{"experts_per_token": 8, "d_expert": 64, "routed_scale": 1.0, "vocab_size": 4157, "norm_eps": 1e-05, "tie_embeddings": false, "lr": 0.0112, "batch_tokens": [65536, 131072], "steps": 6982, "dataset": "wikipedia_en"}
Below are experts of layer 3 (counted from 0) of a mixture-of-experts language model. Rows are named router (the router's row for the expert), gate (a neuron's input weights, with its number), up (a neuron's input weights, with its number) and show model dimensions 96-143. Each number is 500 + 40 x the weight over its row's rms, rounded and kept within 0 to 999. Numbers have three digits each.
After each expert's rows: a language model's description of what the expert responds to. This comes from a sample of Wikipedia text that the model never trained on.

# expert 31
router:499442503499386510510463513416484464494549540462474468462521455482545466512529460501534462438437529500487578495552511487527482518434455580509428
gate0:515456523555486525485512493454465512534497506552516465459477558506490546444492447531534475393545445526528456497539525515554501499530495529492483
up0:523573491410498471536511516458496514505499495485459489517472513508490448494560595471448505518444519483460485556547552473518469463509548541427479
gate1:475507480487421533438416469466536436462482521511486542486546555521500500470470588465513475430525527527519553553495516460499505460477516531496359
up1:526492537537477466522549555465481539542497481548512430512477486452540500507547444516458566553477490500486461482502554509458553547516470532577567
gate2:516513472524456484572484544588551520498521464516479472499482508479554544568446488551511455438489482501481530505569426504421426473457565537461529
up2:535533479571473506563442507465509551472407474586471483552486502496492471503507530493465498446504497546467488499522465450493501494398573542483527
Word-interior pieces after an initial letter, often L or C, in ordinary words and names, such as lux(ury), L(as) Vegas, lit(ter)ing.

# expert 17
router:462445507463463527497443553490468430518494477449524455465530518447532509463548467495530446452495483516443500488499594504444534464449541512519443
gate0:438466463403472524506487490442529523471517502474474434537494470455485463459542478523444410459515572514436531470494507468524481505493538486529469
up0:498487497599505464527549536505515530546488587528521495492500476546479514501430487525520529566456459486518496518469544516510472489489510498549422
gate1:448469464521507526506458473485530520485573423508533462494479523415491482565546454488552492546511497521489531508482522515475485512469508461537487
up1:428519557480494528450497519544487486553425495515518517447456523505501429430464564491552493491575424439568501525435460471492535474508481474473477
gate2:478420491447494533548478514396521409476560516468516485509445452474485503499536476481464494519574464544381513506481470536472514482418490455456432
up2:520523510549505464500470487540491492547498503535576442526505573468486501511551457472529499483464493429501412547528591461510425550511505489532551
Second pieces of proper names and words after short openings like Bar, Br, Be, ch, such as Baruah, Baron, Kraków, choreography.

# expert 62
router:471370500549494531536466492488576483471445512492537554477534392483461526460530503440474488503494529479449520526542523562512551502531513520533501
gate0:492438499546593462518475516571529486522501549520522509445525483496519474444494437492509485517483517403495489459476477483461492545501547493526482
up0:492448494481452500425478449470522549539454453444470410491535488510523482489499537496538565531519496588555532532473530526507474432517399468460533
gate1:515502538420517463522500466493487533501537488512511522584469496468443459497466567475551532458559552489490477455548474574503549551484473508459493
up1:473510508471495526560488530493517453515502436501516422477483498598477491500442495424515511440470513518520549519514479511366546563522471474553530
gate2:524414449521492516475558530501513457596460543512469509424509529554504544422568487478485544517562496365451532491521465397467524573486497539440478
up2:545417440533485546512527481542535490495566463561439503494456567535464508509456545525434479581509498495495556460443410427481544567528504495532498
Whole nouns and adjectives after the, a or of, such as National, University, court, film, state, public, city.

# expert 6
router:494475521519496500491522503525549510466495490467547528502490531451494411464508429506512478494426463456494458483511503553491482527465462541568449
gate0:537538494522502495537485583519485509521522520486503568482549473472471526445498575485504509492532499510510498499505433538508494564484534605543390
up0:466559456506559478503490581489505514529491503489511562489539515501564540473486576465527413459565462496464530518511467486478511555462482552533366
gate1:470539542434470472466562567548511524501522497469529539547501446554619471480556492538523525544478559525464551488501488479532533508553477582530528
up1:505491486500538459481527518538417538446564458517569446519519560408458524525521545592476533459459492537442428533546513469479486532547510537542547
gate2:475494550502514522513537471536428579542476518443506501533482495454467493463510504562489517560518519510483572500499491502541485405501488491510493
up2:503479433503490459583526559479493437528440503529385568508521502547475512462559568418458584478539505483502454504495523499541476529532522480526510
Number and order words after the or a, such as first, two, second, former, final, debut, often before of or round.

# expert 51
router:599483507572415460496481440416501438509447583474509540454494484490495467501572476487492504521483420510500473455532502509540505445466462547486451
gate0:526411482563516496501486541522558466482553527482533588522438520465523477471508569571472476553495453458492528476615478500516545441564493558507494
up0:454485503545425534481451456532536478507543523541470479523544496620532412497490457489414494460572432411459492541499485557471506527526468489492539
gate1:460471430454468528537482506508475571495551510506492465519546501441422475495583573581493454492469519529499527459534535498540496471486523504455505
up1:469495464398488515447412480451476497509481460460470502550538476578519470434509484519511496540455548453444493523442491530477498498464541494424529
gate2:603510446521483516511441566502576462509557548501481467563542502535545521516453512518474489495517498538500510531427459574466495453517477458492491
up2:526492508519439445462447515481503512454474465515467472493492506506558427499530522451446505517501458560535482525420452465464529453497456474439517
Inner syllables of common English words, often following al or ul, such as volun-te-er, al-re-ady, disp-ute, schedul-ing.

# expert 13
router:543529558503485469464466446480512468516506559508510492442472519508515512433516455443585492522480458447461591446465565534521535516442437559445505
gate0:541453494482489508463399499483472521509516493493482556504543502519525519471462494584605479486539524540476503449478475516526503573460568547504502
up0:377570489552481557598530538494494450491441519446563487484494509464445435471509518508401491512494580441495552467501476498528527468567470595543492
gate1:460477513444518579564400492520505484507506522537547439518545507554553573502458581575490535415557442435520484500526471497493500516509517454463476
up1:518512519540457542460537514541441470508498462486515526417505485480494492415491472481562477506515494436474502544488499512484493471584428499543460
gate2:557517561567503489507514525481527456553527448589509518545496481516505519597512491451511557453475412554515515550502525537544515537531518549500480
up2:564568519588498433531461457547524555545525506539473468425498481532537473547505507506488485555490469462494496516488531487490505599577505529470528
Hyphens, en dashes, colons, slashes and plus/minus signs in lists, scores, times and infobox fields, such as "Written by:", "+1.74".

# expert 60
router:538501529502515463479502458479457500506519502518546473505480446464494452462529528464565443509516534439517612497498506521530483437475463560490503
gate0:513512511559548510515537516487512531468561517508578467457502446439494485526501508510523535512546520446489492579516462498510492477494556595556483
up0:479561537528546520497501529483504530448466462452529481500527468483537512500423424527478557561542466479442463487540495525536525465455510507564496
gate1:527465517493443513572489509414490516494525377506448507476492534482466484487524560495503496533592504458470525500534550525566451460416519527499504
up1:484511438502490512497537487552567516542531511525457469463511424456481508440479514472531444511551537529486440488453500498554491500563464478519449
gate2:482512470486521432532503504494450466519484450527472534498520426437537480584475487522509443495461523600527573520472593465570530497485543509463448
up2:521506456550542479476473549447505451475513517480515489443502385541463499524519543364546488484480444583526548531497542486488487502488485487526556
Punctuation joining or opening items: hyphens, en dashes in year ranges, opening quotes and parentheses, apostrophes, plus le in noble.

# expert 59
router:555494450471505526537459489489484485491489505519483569516482482509515463389583536481492530540498507526472418426500484612489488503490495557512540
gate0:537498450488498503492414500552495527479520530491505551525491524492569411504508582499528503508514452488415480524502509500534538440475523539524490
up0:555517546495464560542528449551458550496528433561474507507465533540551489442498529426560513453535497494426505466484451513494520425471462545520567
gate1:505433507417535475522565540511467496508539576484554508580563498466425479486500497483501528524530492518472477503480481535534493412513502536502482
up1:473512454428505460523556537456445512488551536551556484533527534497461499533498500474447556550532515548493464504492502550550467391532527502459509
gate2:564394458463507438465485454536472531526521454513544494547529474507517454437504540526527555495491524520501407387503446581509520502517492480498459
up2:583499461466494494428455423547430475545486439395504567539476552532529475458475462519462511496537528380497442413528425581479488504489536470443458
Stems and pieces of learned or technical words and percent signs, such as Dynasty, Italy, doubt, Security, chemist, %.

# expert 53
router:484414490557404486489569463413484528448524525488581463459473439473517512509545479474506527490482482444404562510526497493485508528497538555496458
gate0:490520510535467525502490515506515546487507440461511474446566450477508468460431459511492573481495468524516559495599431500526451532509453561475503
up0:485464502559499453510502520536486542494479488563564505496478544558444453445443500485433465494497535474532471445441529515550521495505467489494513
gate1:467469481501444553570508603526430483450513493515443474557527536466506462445451466518515486515489571529508535545469474459467576461486452448479504
up1:509472473482496500487493478437519551560480478485536530506524444568472526540491527536561457512532473528589508523512418490512495463512555486557504
gate2:484488589552473476477518513484486521508571436599569533473410458463455464554482454454525504478448481407436446498547467493480528389487478498492508
up2:493509523552394491535497530525531477538551490506513521428473531485542504549487497499532503521533517500489517479466471524470376497525482497546451
Endings of place names and nouns, especially Oxford, Version, licenses, Randall, often before a bar, comma or parenthesis.

# expert 63
router:504496521539474437529522497454482419471496504432547469534535461472518463493532448533475497456526485564491462413509501553480562518424474448485487
gate0:527520515542512482407531447509544467513481513483434519507459457495502457424536425497492505546600465489542425439523508554492553463522505453534473
up0:563473461611471414447590478451482422529484466459510530497493480527535437504507449440533579514585518501518463444518515522500530472462504508501487
gate1:477561455537519490473399407484502505507524506548516558468518505459460505383529499462475558475496513536442528486485508555518520480515514478503518
up1:474588529472521579499474423515552500469513490587543557490539455533466508439453454483488470533452506445461482539483509473569530487573563472489558
gate2:478506516580455468467544514498561513541485464523505567501547471439535405537506448502490510447523476515509524477474469490462515439444517547514391
up2:523545507498533550487534436529473490454512601431478503476501520599535508456507556488534502473520470506519425511487565514456386518528451516443603
Middle pieces of long words and organization names in lists and tables, such as Phal-an-x, Carri-er, gr-ant, Universal-ist.

# expert 26
router:526465498509450456407423474472462417513471469482477552551481487528489488471512463499480481461506471554497478489538534581553527522468527506453446
gate0:483478471521564484519535504504508496430463460535569467530520488471462536485531479452473611452487486528435513479469569519501542526499477512554470
up0:531495532517463535462537511409471512527454516485431457454493525516520451479468512546497415492504395461530508507522438486508516491501498514453531
gate1:575495568477463493533459547468544482515503499329500589494459494485476458500505471504545508457477611521491486507490476471466519498515514471466474
up1:532519498484546466457451521489541465531494463476517540487466540520496522528489436484541490520499614489512489512545544517403524486448484482524488
gate2:485533519483562520445456459504530495488453520476529504511537476533482473470507457540417488430472537475521416474559463479523541528440577479519548
up2:500482414527402533586559488475477547500476514506506549491575498492496484458495489504510521545498419531518535479464422521492485440517465519469486
Line breaks, especially right after article titles, short descriptors or section headings (= Title =, ===Round 9===), also before list items.

# expert 32
router:511455524479401515475481418489456463519523538488581454496552448461547498523517507449526462423487488504422505509503575538493456510461506502481421
gate0:478516569527522431532468523453522523487549496491489475526510491513479459512529516526503495499455495516525530498486435586470442479510498533476497
up0:471481488515569471486506483503496488530496528487520459465465466441489471479373435485517514576505503464497447517464491434504549467572499519467478
gate1:477463508521528512502422561519449499455489519500537505448439476444483494495498375449475524466520444520534521491545464445482468528498501462529469
up1:457486489544514500519403530553456490489494554468492516426486510449534491455479425476478532463499435514531471460472521449444467510565482514499537
gate2:571537490495537531455478527563533539511498420570461512500407540497467493478526493452555444493521484461481549416529499490505496498486451511513450
up2:449527587489571462514515497502545527538554517511418480521445496505475517445469522516524499517577617530524540536538562514458526502541482521523544
Mid-word pieces like y, ay, om, ise in names and taxonomic words (pol-y-galae, gr-ay, Th-om-as), plus Sy, cy, New.

# expert 27
router:561450546435487480491449436481569512538450546489570501487496395467542496499493498432564548556504537473491545516566472542532524533505452536549470
gate0:431563564440515520518448493473549499522538516503494499494437501507564512527470469499507482493490471521466577497538554640459454395508516522540545
up0:506460507562481487503523453494511486473604531513457498422549499508535557510472487443452486549514447563523463491541460449484464659565460496558516
gate1:484496599466507478514453572380495529550481525481468514560521460531501520437546397585612513525478553518463530512487575499477458473447478545514519
up1:498509516480513469501504464556534383525517562534460484459425474495534441498466570388461503503572485586520461493534454539541524432464549487527544
gate2:500480558543413484539472509601517445483516472521503580486514455484531492453510542526455533524523466529485495504530512583561521542475512446501518
up2:516527440504486542462564469446484499558495523486505457546458571509476432480491466486519511528608496481453463429524451476479541480470486484512474
Opening piece of a lowercase content word after an article or verb in prose, such as s-ister, comp-osition, sp-ectively, f-ruit.

# expert 42
router:582444527509454489439445488472525482491497514537507562436472483491548417496500459494560454440527475554474540504543499497499500546523495541574443
gate0:496433488421440467484524502559481512489525485517442565420477520521466486511578422525546451492486513514499520427558548474469474489502590530452481
up0:544510427537526415482521501464574495483434483550513511518496532482512505515573475487526518478469471521489509474548541448487560500446544541419498
gate1:544470478483437474468525414461531487497517502542529452570538482493473462509508471469488496469473474547491504500507531422447554523515474534536509
up1:553412521560417501501558453483524516516518570536497419538515568482393436491521469537503541482508443523480537510486491465500504456521532545552502
gate2:530491556500498596413501517507500498502438507505576544498602511469502544516450469492609513442573478538520502527537436517529515507539461440488485
up2:515471506475518601459455507469549509549502533532540502516516490463491481483449496498534569470556447454568558501565470465479450478461528517535440
Capitalized name beginnings like New, War, Kh, Bh, Ab, and h or ah pieces in names such as Torah, Singh, Quanah.

# expert 9
router:506435549574482535438518433426538449540509526444533501472495425510522422482489493505503458488532498462475460444541523478553471542482510585482482
gate0:517461514543474455467506517578597490450559546533406522524548504528473464536480382507540423565475433550534555485544503525499474573412477537504497
up0:584424487522449547485532565495525523522499523508430403503522487526480471524541387516449505473466465528487549418533431490484514535424460542520479
gate1:515448475448559505530560474431470606465455498461496508577494436570513480505524443475500480480503510560536508478598474509485499485426488450430502
up1:526515458492521489526467489499461468457453529570504575501558475429512550550476503558512446460452556484526490511499510443574390516517529540496517
gate2:486502465594489524464520514532532472470506531606488511540510480516413518481555468464494519515488532469475548501495529554453483462506447554536490
up2:514485537462465521529523453492494539488505489556509500519494586487464468452500452448501517513495478546486464434511525538542440562556532567476475
Middle or ending pieces of longer words and names, often proper names, such as Geor-ge, Phil-adel-phia, constitut-ional, Col-lect-or.

# expert 3
router:498503533540478472453474502448511500490523572493530553531490519475494436476551565455502472523500501534425583376510496560545485446407486588469441
gate0:502485509536490473476473578529551449391541393504518556535498572473477489506507500442469501449469486482441511526485539452527565468423525508474493
up0:524530497475472529530592486550458509522493514498481468426489453485485539520517580523517527543529524454455526494533420495444479438461485523483498
gate1:520472494545504540504525579499435510475523517491494475494422542491549448579611539442558480548514477508517485524432512443524480512448587542482476
up1:476478573545508453422494497398505470514513474514415484519531485518525427477485503552540472457484485548569527508480594534541469529491402514528483
gate2:482448509508544502542513575465460507456541507478494590493491520416461450570496545528476490543524503571495404511509529478557500501490468510581517
up2:487444471466539520461519499489612465523525593481559560487565589546460420548501451533487511476537545512557515489514481455557490496483511453496504
Punctuation and symbols inside numbers and table cells, such as decimal points, thousands commas, en dashes, colons in times, minus signs.